config = dict(
    moe_layers=[1, 2, 3, 4, 5, 6, 7, 8, 9, 10, 11],
    init_std_router=0.0117,
    norm_place='pre',
    parallel_block=False,
    lr_mult_up=1.09,
    batch_tokens=131072,
)
Below are experts of layer 4 (counted from 0) of a mixture-of-experts language model. Rows are named router (the router's row for the expert), gate (a neuron's input weights, with its number), up (a neuron's input weights, with its number) and show model dimensions 640-767. Each number is 500 + 25 x the weight over its row's rms, rounded and kept within 0 to 999. Numbers have three digits each.
After each expert's rows: a language model's description of what the expert responds to. This comes from a sample of Wikipedia text that the model never trained on.

# expert 7
router:497505483547513528480498487463532505496532480489490526477478502490538486491479453541489512494504500494497488512539479580470516513491464486503508514508528485495479515520509462542481521455489505455465470536529505493511520498508475522559522551444475509475480505508548463484429510482518501515495483487472527523490538492483507497537536492524541495448531496511475488526534469535520512508467
gate1:514480524528523526452536515479516467516469514530507505535510483516529537513468476504503478425457503499514529524486476524502509512479467461485482528525542468548529474512477492509501505471526500476472539468481481530541491475517515532503511514521522480523467498496475548506513495518462528501493477526534494483495517512532498528490483520543536514488536474496478523561562514501440525484503
up1:525513494494497516465475512489491493502500464507526484525447495494566549492520467501501511491512528502464508482475529510504508506466476536462479474513510499513504527535539493488471460452497523479480479472511511493492508509530528523542518484497504520535476510476482509507482532538459460492499486495512523476486515483506493460530461466484488497512473482517540456529499453516480491502508
gate2:534486522520510479494488498483529496505467525472485497510501520481506465524496489460497540478526480529474510489513498477464527484515493535491451491505489516470440459517442519496492512492470527516501531513459462487506521458494544497477463485494512505513522528558532490567529520512489489493546530478477494486510534574472488491471482573492498557504501494554510524516494484503501494504479
up2:519531538462512500519518500498518495489503531510483498507474515469498476505497479559507487519475513516529533490468478479521474505508455528501503511497502514519461519467546504487506505479441502475499524465452539463505476472526523446468486514482462497543509469552551513498481539487514477457498509538490472511518532456497510540456496490482493552484450507460530490509459505515467501493488
It responds to: Ships, transport, weather. Tokens about ships, rail and weather, such as sink, sank, trains, storms, winds, and verb or plural endings there.

# expert 10
router:506496533489524438473506485449484477519483467521475524529482484507489476531523457486497502521553535487533487465459498493493539391468537486488528511482498519545496473499535526551543479484494497501460560512469470497528490510506521508509547500505562485479494507502487521478481523533494486511497482525451506489497480483469521503478530530504480511458512501529485513453514519511467525524457
gate5:512481506538565478491490471480540552482529518498509517507437487487518520475483448510511491514490475465499527516466518493487512526542538507502469526487531520521494497471490496509481470521485484471480492497474526524479536507556498491469490512539501540500524521545521487558523443460519464501530470435507483492474527453544498551509519520490470485538517490497506505482456479500495509535468
up5:505539472537472552482486521531520489523504492492482535522509488468472507508514505508495497465512519489479514441489498484574461497477514473512427536506503470458519455502532507503490529491521505483513484492507472547522491560472515528556489519473511518491514517512468558474518483479484444473538495453456506495532514499506520477556447496530480490490465514492496501513490520453502485445529
gate6:524548491528500521512481466488527500514484491507490494506471525436498481544492500472493521486509531538520463536520515505552535474496480493506469474509476496447473493522493496471488502491495521513510468498485487468476531498558528499525500488484463502514450548527476557511514513457507461450562509503488492513507507487471456499471522507521525476510482554474503524479443500519514490494529
up6:511483534484522520542513438490544529480511474521509516507497503529497454510485477523558464505545454481503524483495530480526483525521505506518498538479478483478500492479546480470490537519457505493483512475512510495540507484511556558476498550474450511515490503485513491448527453462512476536492499497476518533522493463461487522504463458557497501498507470458523471512514535466500533431472
It responds to: Places and coordinates. Coordinate symbols such as ″N and ″W, UTC, Township, -shire, and pieces of place names in birthplaces and location descriptions, e.g. Hørsholm.

# expert 4
router:523556464486534502534502491503477525524532533470519513515492498540469536510499547503472518500480487463477520506467469524486552526524492478500465481544533484528458511486497502505493495493494506532524460502505517494529518496517506533516465541526491499514487517542485500497521517528495525445518478512473471530487517461476500441488523515477504455502531497543507490527511514493486515525477
gate5:519538517503507501449491499520443513544543464476486523497508485481507519506494543513472486532489510470436523480499451526553494509456494533497493519504487524487523511550489498479501493517511486500530491489492471533506529517512501457557518517501519492523516536542502484521541497448524505484540490518484448530530542489470480486476442501480525502516477504562522484486500478542461490524506
up5:504498510511522509526566496491475467473495507504489510476490497501503550498471545498524520494448496466529508491483498495498536512517496466527502495483456515481518496506468535480501511488511462497508496479479536548492480489498511503498507516529509469502487490471503490515460479477551518453551527489502504574502503529500516496470515489509522564468467479506502489514494509459509499504482
gate6:477516473486486498504518498552513499515438499462462486538486475543527501493480467477454522520543480553524484478498504513526516480476511486530489472487508490515514497460532468499522519501520531443498475504472535538491516488508490478496512520495536490486512521497499532501519506524529494513462479477516497511526502515521452481502522466494482465504466520493509521551501478519525528518510
up6:529516534483511541506471505486512526487522503480532502470502497481531503535487516500510523503486505521523528548473486468475492492503529525527530465459490472506444494523438531525489497490518500540473503471500504498531474509504513486482498526465499503441485478517526481530484494477503515485470497476489519463495462511511528485505507458528514506458466465523505535476501468458466493470507
It responds to: Mid-word pieces, commas. Middle and final pieces of common English words, such as aforementioned, uprising, upcoming, standstill, along with commas, quotes and words like according, today.

# expert 14
router:519471558495499485535533497497512501448427488504527502504459488464471529493505486473525478510482509467490525508491468536475499533488527459516451480578525520509514494482484552440508494489507498491485497547487471519495519472477480493502513496510479492485470507513487471529512466467494510520501513541542500537466499538506463502527494525502484491441466500479515560493492516461509501505476
gate0:492515491523506519505507482566463496489526523486531554544513504475472452460512452488542544462488491558490523533481513481489507539512512486519473469471520478484508503478512468499511520471522483499511516511528475505503507477536472470504475510496486490526541537501510463468505559531536510511478490490458482457474530477494510479510455539470510485484482533477513472524508474495477506439543
up0:439442500496515501462508521510492512495526515459470476488521532497504501474490506477508506472476469452499500543497493518546483526452513516572491483434489474493497506478471450535516517488509482488505489516486479529446455486506488475540504454528448478471493484504521474519501471504528516513504522475503479514529547523502505475524459519498495506504492535516495541489428465481499491495530
gate1:522528483535523533520498432497541477510507471510505525477469472523522479452480501484494523485525482504537458485532505497484523476439459490493538511499503512489519517474509496570473482491479482471495501519472464497513499511507509505530531502435495484513451505498512519482521459461503528521502493491507504513530489518524505519456474475523529456469476483490528494514526494519480549505513
up1:469522489530489501525516482452524459451520469473503508507485518491526464445523498462511524490470512522497437484527526523456522450483496523500558465467520502479509503474512525553472499487479506519471477522538496478507475496490518518514525470431488512478473491512474495481481466481502534547528523498485499517520507531506536511455438482502515499456510468535520496491511487504514544508492
It responds to: Articles and determiners. The, a, its, their and these after prepositions, especially in technology and computing texts, as in of the Microsoft, the Digital.

# expert 9
router:509483487492509533474487513481527506476458521461487523549479540559479518536492535553511511514517521495443542510466467548485449541502537511472493511493475499521500499528502510527500508485488474470495521522473461507476465470475533467513443498523476450517491513508505545526499505479517532457495517501531482555527441460528489486507519483509523478473523492505462492488475499512544554463474
gate1:545512535513495483473483471539510469491527476491557541470502471521491501479522525509502492496479477511520540501489531473521506505510490518543512501447518482488484527521515470502532460500486529462459489494532486522497514554493430522499494470508518482527537488533505533492548446488511502484492482521488471479462508487454476495483465486486488481521457504487518461499485477511507500474521
up1:484445483509503510493463494489549518465558462525515524463437507492559490508513492530488473479517451476514512540531516532509528484525493503525452492490537508489543513498529481475518530501504537462486465540503512479510476551490520527494500498570520460534527524477540456516523471494577492497473503498512458541492513484504546489535526525521539520486501516472460562535529485433497532513478
gate2:514503490495509506485497497469491478462518462581492483505522496496504487518494461532508526435470514489558484495490480525521502493509479467502513499540479429467499507495484495489491536529512522517497520475511476486482503509499502501501506494533513541496507488511507516501457514510558511503499530462506519511507506494485495519480479409498529531499491466504529447533494488450525533479497
up2:480463531467505467468474509481503484504487467553502480467488460477504534460470451490495487510481447471500495445513498467516505542474510514499460473491490535429492531523516535471472518493489512494469483513488501469497503530523533519492517501456535507481486499515537480497435480485458465494529500467466452456516530534519484480559493500491530535482492482478494511493493522493503508545477
It responds to: Conjunctions and connectives. Mostly and, plus or, but, however, then, although, joining items in lists and clauses, especially dates like 1968 and 1974.

# expert 2
router:459549487515498474534480473547465458497501507492499511460534483490486487542538531525523492494516505507532491536511529459530473506470511508490514535510471511499483503506497450435531505545491499502487485503521531505496522582503470469516494523507526520518529481440444517447531553536516514506467530520486476464495484419473441474451473464509519529514496506494539506522570539508493467482504
gate5:519453514482516536494535519533523495519507534521482487475480544520509477440461485486508528473510494513490478500499486524460507494489473483521490503443515491500552459486538486485496500496475524488500485489486500443504476525527518494503514473498490454479526539468506477529482523470459499525485539465518512533473532499519509480480502460518465506525496491540494514521512507531470481499517
up5:501542478514482487515473507513525517485531516524492485471505539539452478494465465476449485518475497522478490508477436498490462541501553509509531493528537505504477507448504509493449489477492511544527507534529514517479499502505529496479487500520493531490508464523502530469488498468482508526531513497499469425520502510451486509510503481509472515460476467530508489513534498511536515491492
gate6:481537486499517485530501486461502481514452478512490480497502474522518527476522492476464436432489470519534484522522471446479510513482473488549512536528521494464520523460547499468503522463493526524550491494515489522497481521545511495522499488459501519472483506479468491517494549520479493492526528517461508499515494493492500548502526478467483530509453505492526507502487481528554515515498
up6:506462501468574473506454485454484485514546467467545522484457473516473514534508511499485521489518499493497551517531510481502500518468540505498524507490432509506471481526485475480537496536521529500510524469502472534496502497512500474524501475500486556481504475475519510490527529500527516476519464448489512519531489463477510515521488473489510513520507480480496484464510496477462521509466
It responds to: Football stats tables. Pipe separators, zeros and digits in footballer career tables, plus position codes such as DF, MF, GK, and words like relegated, Serie.

# expert 8
router:503434525471503506512498505484501523515527499569431497477519497461509480512459525447529475508484502507521534482511519497539498526551506490497517512487516477486484495505481491504492476467490469497489529515443505526520498518466493488472524479502535495493526491485514514494471469504487519508529514496511532460511529528528497556493505517491549506520527487462527460517508510525468537513509
gate0:543513447504519474499442494499494489516489483511458594496490525518502533550509521464534491441491508537467465529483507540455526469511493476509518504535509501489518497506519496485450537492501488503515552502497491536520458531504485528482474492488503478492490536549502549474474498501493523496539516494492529494528516475496470519491497514458503486477512485494508485501517488483539486472434
up0:515484452521455483465511462467515485465487503514522533486474490493479463505505495515512514450479541482499491461504527535483492485513469461497538464503537483479499523488497477535489499480490514514514512499495523549506541516489497505474503474489514450483478488512488564487494536473545465486506524489501550454516504523530490468499509497538487502466524521481537488467526502469518466465536
gate1:556499526511533493481484484498521500482516539496532475472543494478531534494540486514491484496470505467532486501480524483482502518522467517504500500482501519491521489487510469487530490487498483510536487503479487507530510566512516491504502493462522524492514474514501500541531426458496490513485502478476468507505527482486477525505515501499524535491513510481518483473501524509513486533470
up1:506566492525490488483497486512532522542517516519510470491498502499480479489524448505501476491481515485491490486510516511438482502561520481502507500490523508508510558467518497518501465458515500535525528466458529488456474510527504430513531472502475511504459491498483520508478509468529552520446498468521488494501495513527522490496505493514514520486461498516531483503500516538472474495503
It responds to: Headings and name starts. Wiki heading marks such as ==, ===, plus second pieces of personal names right after an initial, e.g. José, Jorun, Lafranchi.

# expert 13
router:510529501513465502484476501501506515529517490446514489499497496501519491451529506487476519509482511531468473456474531492490535504520498545490506479478510507482514492473527563521490512526516500521521471450528488489513519489500498532492513492445457535524519552507500518495513507506523532498501492485498469514494503518485505467519514498479449482492502494558512500488522460459523466474522
gate5:445487541469480485512476493544499508521479500457477527476522473471540524496513526542465479489517461511503498469505510521498508473520529506505504515500502499521470497497491473534542514490490496434498534502470445505496493538526479526492504539502490524481451516471502539526515510508497488511479452491518482474503538497501525497514486461502538524476475527524470559454531524498515483479544
up5:556528484452475546534501450499498497518506529489525479534467531543479453517538546517512504533504527470524500502480494490505500493462536491523491452486498512508546535467500489522479476446518484452523470513483464512494509488517459509510454509499482494518520532487500451473523509514504488475469487494482496533489503519517513492511502514450478559520457525511537532479492516533517513511464
gate6:481510472461509530512501516510479490479545512498517506517476478471476516491466475458443501449483508511503511444466486526548468518503513491544480536483485478503470528482479530489515515486504502498517477486440524484531533551474489510475544502534540517500524506462532488512483519506492506479505505520557483509527483544490498495503492521488470507515479476529488513507491495514573488504527
up6:510497495493525477496471520510461486486523521488466512554512476517471444517517500507550502511519527455547496473472454503562504511499527497483526486519473474544493502530490539542452458523521499502515489470457527493546502489473510545485519495453501479496458452504517504519503546472494498492506537512473513478478551497530510514483550522496453479533479468515514532495495514502484484474510
It responds to: Mid-word Latinate pieces. Middle and final pieces of longer Latinate words, such as embass-y, ass-ign-ments, Guil-ty, illust-rated, and suffixes like -ations.

# expert 6
router:520500515520509504489470485530488474490526471475508531478514497525537522495501512538533493503523487473454486552519503527543495463487494485555460462519513463520469489546484429510511461481463506481481471523536514500555492515515476481495477463507513504534460496472512442529531491493526503493472512511477555468504515483513502481462470452513497515484467510505517490481473444492461489449472
gate5:495477502474554496485459531484471480480477495538496502545499509494491493478531556535496475491493498464491499495496496518512502523507482485528496515518479510424466529571551472488500499491503508540512465483548477511462488465492475508452482495485493494512537508497485542491487550499517504497481526469534462485472525502467544482518508513498501523485482498491515549504465482501494475523521
up5:487484514539515544547498489540517546510489519499506502538486491498512505522530499496504513466522497474487516508528512505480532520515508481508480457535546521453504478467484495515506466527502496554556481490454481482507517473485521506562476511505474465492488489465494547467506502499493485517491496453553479500461533522487482517538476491478495501466482501482508479513534516505547508509536
gate6:469499458534513485522546525488488457514520498505526506479473499457507507546548505521451502541528505511524492508490478527488520499499492487524484498500509475483461483462527479526518490475498520507522496509483510500454509471477513490486485524534510511502492524546570485518519527514462484496513457437522519498487526534480500522484515509503436526520496483495442543516542524466499475526500
up6:573502528464459495441462514538565546510443483475515502543477540505479453526472509512499488475518465477472525490509467473461513495491482508494509493549533501528485521539455507472487482492518498479497497491541476470536503501506485469480451483492514528465523507452489518525533519505503490494482504526491464483509478514459514509499428515498512522492500519456494530471454497473502497451466
It responds to: Combat and tennis results. Separators, country codes and name endings in results tables for sports such as mixed martial arts, tennis, athletics, medalists, e.g. ARG, Walkover.

# expert 0
router:534497509500463508533501471508468506512472505504533456522521496457539469487515415472522494518477517513509499492459469494503513472441527490504527501472517458537491491470520513456492504523497536528507513527494530503495510495514504515497497465542470539497492468517510495513454565493496465515465539447454487501481495498456522491508492452525513440506490512445516477491504514503507450555490
gate0:509538485463536460502507504537488569454528499519494494485505503462518517524517510516499514498470484526509487517566505525519539484500465514578489554512476512506498470546471552514553510450495498519500524471519475525513453519509503474507477435544483448484466478501487520505527490487465469499463513515533524489491503523518534526490480462538522486466498494508484499480456466532497525517479
up0:469508493518512548521463531519480505473503481497501498502492511493473504480524501497446492496466499500500512514506518504468496516522517531494455480512511447470527534521522466474446501526475493504487473502491553510533477493458514457489457480477499500508514461469525469514491500504540528475498560527454510459512479470481503515501476532488499516506548534478454507520546478499506494477508
gate1:507487456484457524508492506498501465501539489530488463479436481459554520505511511479432493499526519483511496492522497527514529492531528458495492525522483458506501460515514499467509504487493559497497491519479509524463527503497537492539523512527523508510495542521502482510486540492501511480483494484508506462553509484520517497504532520517501492510529525518478485485501511521512465498529
up1:522522481494492517539489555520487453486452490529519490489538498499526511558493478467499503511518476510537477484511479496505476495519550494527526497479532531506452484498517519529478504491484521488525510516455508501529547508489515505499552481495495516511488467554507491524542492516445472502503461486533473517514461489486504519475523503505501514517552479506494517495507440466503484461527
It responds to: Religion, royalty, history. Words and word pieces in passages on churches, monarchy and old history, such as bishop, king, spirit, papal, cardinal-priest, Revolution.

# expert 3
router:503525528477540547465520492506548539465504524536460505542473524513447526516482529528497505498474523513499534482492461502508513472488513482512485516525527513457495531498490518509485488472489491495511537497458532526448484455449490501522473548513538503478507553520498524512486455479492496527495484496552541506548446519493501525540492509509526509518500492505459526518434513525453555459511
gate5:485520499486490521486502507504494530508481475504533498488541500470497473493511492517462518483508492491490518520537476510458491533512466506543471491512484526500552513465483475505477470470474512513488467494493520486517490512548518564520467552517537517513454511472538490497513499477542489517459537463535508503504474492519452506506522471503498512507495476451533480497534496452483524477513
up5:477512549477516483498534520466506520552473499485534511495485496514489474533481484508521538504517491508476531495524476483485505447477442512492523516488484514505478509520501471476506532502458486462447482484502512487553506463488496469493472534487474494521546490509492478493525520520519495497515480482537497517471494473499520486499506519489528468497505543524501492525513550463480526473489
gate6:499505426500455482492518524565505509459505487504495532510482469515495536492507470510533533480508460489532486499533502476533492502480464501509444506540531493544525489521481504515465491506496498459513523516488542519495427547532480484451472519503520480496495495469531447495468530470510482519478474489494500475506518487532491465500536436481517470505506509473510490490508502480490503514456
up6:503508470497486521516509470487519547495480491476458493504553477505501508561525536523520522527503495496468482524477482449534507531473511495493478514538538508509453543516494486494481505484495522485510516485528528510514480521514502505486467532492546498512488477489479500480431498478531503486487535496506516523456480466515490494506475482445556494514494501495526500485505449542496462496457
It responds to: Name and title pieces. Second or third pieces of capitalized names and headings, as in C-z-ech, C-y-clone, Garc-in-ia, also biology taxonomy lists.

# expert 11
router:506500502521469503526545517538497468505477536496481502499454462509473478485470502492509516504513500477500495513492518511454498484478468492496509490505440517481528523502491491545527496532531496490520509485472506467499509434503502470491495477512485483493487487497495512492492514545532519471509473503477473482486511468542499525503477544485459541537461507519453457474487523477504508519485
gate5:470502520487484429475502516476524516532499491482488556503514491503527546480511514496533507507506506456484485515458512534514549491507478494514489493518469501481522504470520466500527486491550486452506543497464488548536487500493495484528480528534544526507461505496512533482532520457518493449496509537510473486535532456527525451497456516483482483517461520491469491503493578528582485487519
up5:534521503531470489445458495472525549472479497514509510514505462472507489505486540509528560491447524518486474477506449507507489479474531474453491455539517495553529521483480507523497535496482519542534498501491509518510487506487527460511478487489488503498453520572502546487507491466501488498489523516491489505506522525504578505460470549480511538512491531514483524497528547495503487506498
gate6:511511484540478478488537508573516503484515533502479536550493490447483490488490525526424487503486502504494496496465517519480506470504490504492506488480467494522495514500479524512476483568558443477464530503536485459475495533529487508527507485473545516470529506475475486529454511531484454483512486482496554498478440526474458496485486523476509459486517509480455494494487492525503539520509
up6:494523441488510502501493497546486463478498523540490487504507499468515507490499550507496471498478497513517536515490483458512544499526493497523485494495475522517540505513508521457495511482492515504510517500503539518543507507548523509490495530492528489519510509508524476563459553492505432476464492449522527533497465478474475474438504509473521471539532508474476539492483492549507505508478
It responds to: Infobox and list structure. Line breaks, pipes, colons and field words in infoboxes and lists, such as Species, Genus, Coordinates, Preceded, Edited by.

# expert 15
router:504500467510508512500489507507499502499536470524487529470550486469474538504518460473527499473498503476532486504507484505472508538490488485498525495522502532504542503483468475410496475480471513532504512506531486483480486555516481495483471466507497499469518458531514446524513462496473486512517452459519523500492514546502487547516505512489489508510494502519515482471494518470496485535524
gate1:464461469563492473482542521517453462535502468464511486470495494453478506500502499528489495508525497483515493518504492509511527530516492493449508494461462460515524470540456507508493473493509463473498488501492475492489466496536482490518520508576471472475463495511516467517510487467483487461514462464519516491518487476508517548533457513488495516552501485539470526468479497474537472492526
up1:509529490456533509479501500469535503454493488490477517515478514517487491464527522547471496495493545500463520452482512484487460491536533504514499500559484524503476530519580543504478531496508542512527517505481483506508524500470525492507487508440498512504495488468519533500512496499520554523521510498535538509490526450468505467522548456469507484491503527498478478451455494491502527494450
gate2:490506499497455480482547518484541526486433535475507517462481470512476455487510510495492513503506477510475484486494487563495499513527539521508494487507510536511516476479496474510535533463519533509485493497497524486537524489553472473485516462520530492511455458506455486490486502522472533479497535516507519532482461496514469473500503496505491508499467494534487453469515493556498561489550
up2:501487548522520496514480525525479539515508460502482468503541498432503487539505508474495478536503465515501497492511485494531513526506471519497529489494444497532483500515474518473477475484527525528515457522546507499472474505440489477443483494477526509499500507494507498497551504504485463468481493452498474479478441518535492533511499502493466528498505484541493506507482482508452472501508
It responds to: Film and TV credits. Tokens in TV and film filmographies, episode tables and credit lists, including pipes, colons, and Japanese or Indian title pieces.

# expert 5
router:481505476545493503447499558518452478487508498490524498489530501466511519506471534535498504479505474488513528499555502485518490498516480523501479460514457482494517515501513538453454492508536492510509480490506497462469468477510491501511505494530499509473498460477522496514487427453442450531497489499504430490486495513556488490509481479511470515524490502431506568496481497473534485525533
gate1:459484457545492497523521510501481463514470512518504511526496422470524517487480504463465507507461532473522517493468498510527535547483495509486524508470474510478489514486506550489506522513511457448496483501533505521490505486487429529510527513522539495537508448536480566489500518483496496481510514466501452482494501519523483518569513511506476534515532532532509493487494534489522492514505
up1:455482493508459522490493500510523481503490480527499490447537465514483487517551517473484509483532485499500538495503498521547546501493511531514520518433459490497493499496455509448518521532474511523469506512535500507508461460470480470470538468478537486454498456530464525550496424521507515499519514487502496539528498492498496523521488543493472527509494480481528535499515475475517495511503
gate2:487482454494500471479495544468483478436483491492527496552523508523506472483490488504491474478504471486522548505505522482482500467521544503467531504465513505492482530483506481485487482478514490502517501481541493462463504508509467543503496469536515473489483497546472510476527513526488497477513476528485536493505497495478526479511494520482524459547517511530486492428491479494492480499502
up2:506494492500526566490515457493489502501444538515524516557524543526476539487470443515497509504479510474504492508525500544469545530518529512497526516501538487518518536528509470449512523503544477518527506525517455471462529489487494501463494511504486502507534490491530447496509476531502430486513528520529467490448499485534524485512461508491522432498481514495516497487495503477512433491507
It responds to: Section headings, media articles. Words inside wiki section headings like Production, Plot, Release history, plus table pipes in album, song and film articles.

# expert 1
router:504448473514508502480466514484521477499526488512486495522456489510521492478492505475459485519521481474504445494517488491488506540536500523494486508518549486487505521503514553491525533473521523524519525528481509479494484523525500506477486566497488499500499490514524477525545449479497491497527510481546501508524516526521516479494564508514511525478522506501490475532510487542551542499496
gate1:491488490481517506496501523533491520502482504534527454505532530469478498486522501529467507443483488490512503499494522551490490535517497487493507495543528490495521502478496503497480494458516534542503433510450487471517500509528533488548527479522488509486534486511500463475525500471535515487531467454473475512511486502515525504504459509496513513519469486500508483544491464524526499492520
up1:463522450514496482486483542558493486543533528517503480484517508485559470507509500521472511469495470510502490542521497467484461490520497471494532476514496510514517523489501452469455488519538457514493517517498485496485532533561535502514498496513510491521486494502475498491534479478495506533489470541503515467509499513482461507490465516498467542504485523516532492487490508568496484483520
gate2:506521530513467489509503476479498475523510461503473474533507497469513558479520471464506525501499532526500492478488550475524524539461528507485533504529473500507488474474459509503476503488485550547484532523484501444525529517524453508488486503485445492509462477475538481489500475502503531534497482523469487479459521455469472491493520500470474500509484504506533522518512484496524512540498
up2:481457506514476479468490500486478494492524502511445499512485510504527529519527506443504469493478489532526493521511529487542493498485506466502490475499469489493500471482457501562486511489458465494465483513487478468484502498501513470512526541480459447522495510503483534509501493489540483478489546469451553487510490478508513506522491467497488512545478550512454502496477501519509557519484
It responds to: Adjective and verb endings. Word pieces ending adjectives and verbs, often after short starts like w, l, d, plus common words such as able, possible, likely.

# expert 12
router:489547529462485449503524472477525541485475513463493469547531534492521504473524468481520502508522522551463517493450513479486493446519483519491513501442451534462506485506534511512500476529517539502536456468497499489483519543440513501455494447491469519519501513519510492512538534516472487515538499563488501494506492558471549499468500489516490484520551511475538516440522504469478490508507
gate5:492529491471468480504503501459487482521479449494497532482504509475482554512506510508456497522452517488509478497487501510515489479525500507494511499494533515520459464485511499500469501467501495491525546513499533519522467494515458531488533471532511517506482537530461504520488504522497543500520459492527501505502489511505483500565480513506520541503491492526495470509521472465487500474518
up5:526451506484521492535559538466475505507467468528517506551492528498533453504490488488473527536515533523492513507466486495503497521494505503464545498491470485513473486526437492510469502484504475518490512509515482558495487512515492457511497503516527495536500479499511505530507487536477499480492508452490496491539466457497464488498503490523463478528508531540469499509485477459499507498503
gate6:518508535533500503503528507525534493487483527514520505493448486538496503492511470552455484477504524547512504483537516548483476485503503480499510477481480527483509489506531502543485513461520490488481493526495534543529485495498511559480512484510483490562468523517439498466538501457549496505503486501496510474507472473531528501487528471493497500478475500501463483546517496493499486467479
up6:535508486507515463485516481497476454519488437537508543493494515468481473476480510505511510503493448524520497470537472522519481526486503511492564467462487491572478520491487524528516508495494493503503457524475466496504487541529540449482516506496496457462546523467508511463530523532478501501498480493519498444512515513487493475541458498477512550469526494469517544514510480486493506510482
It responds to: Name and word pieces. Inner pieces of proper names and words, e.g. Armageddon, Daphne, Arundel, Rodríguez, plus political terms like Labour, Independent, Candidate.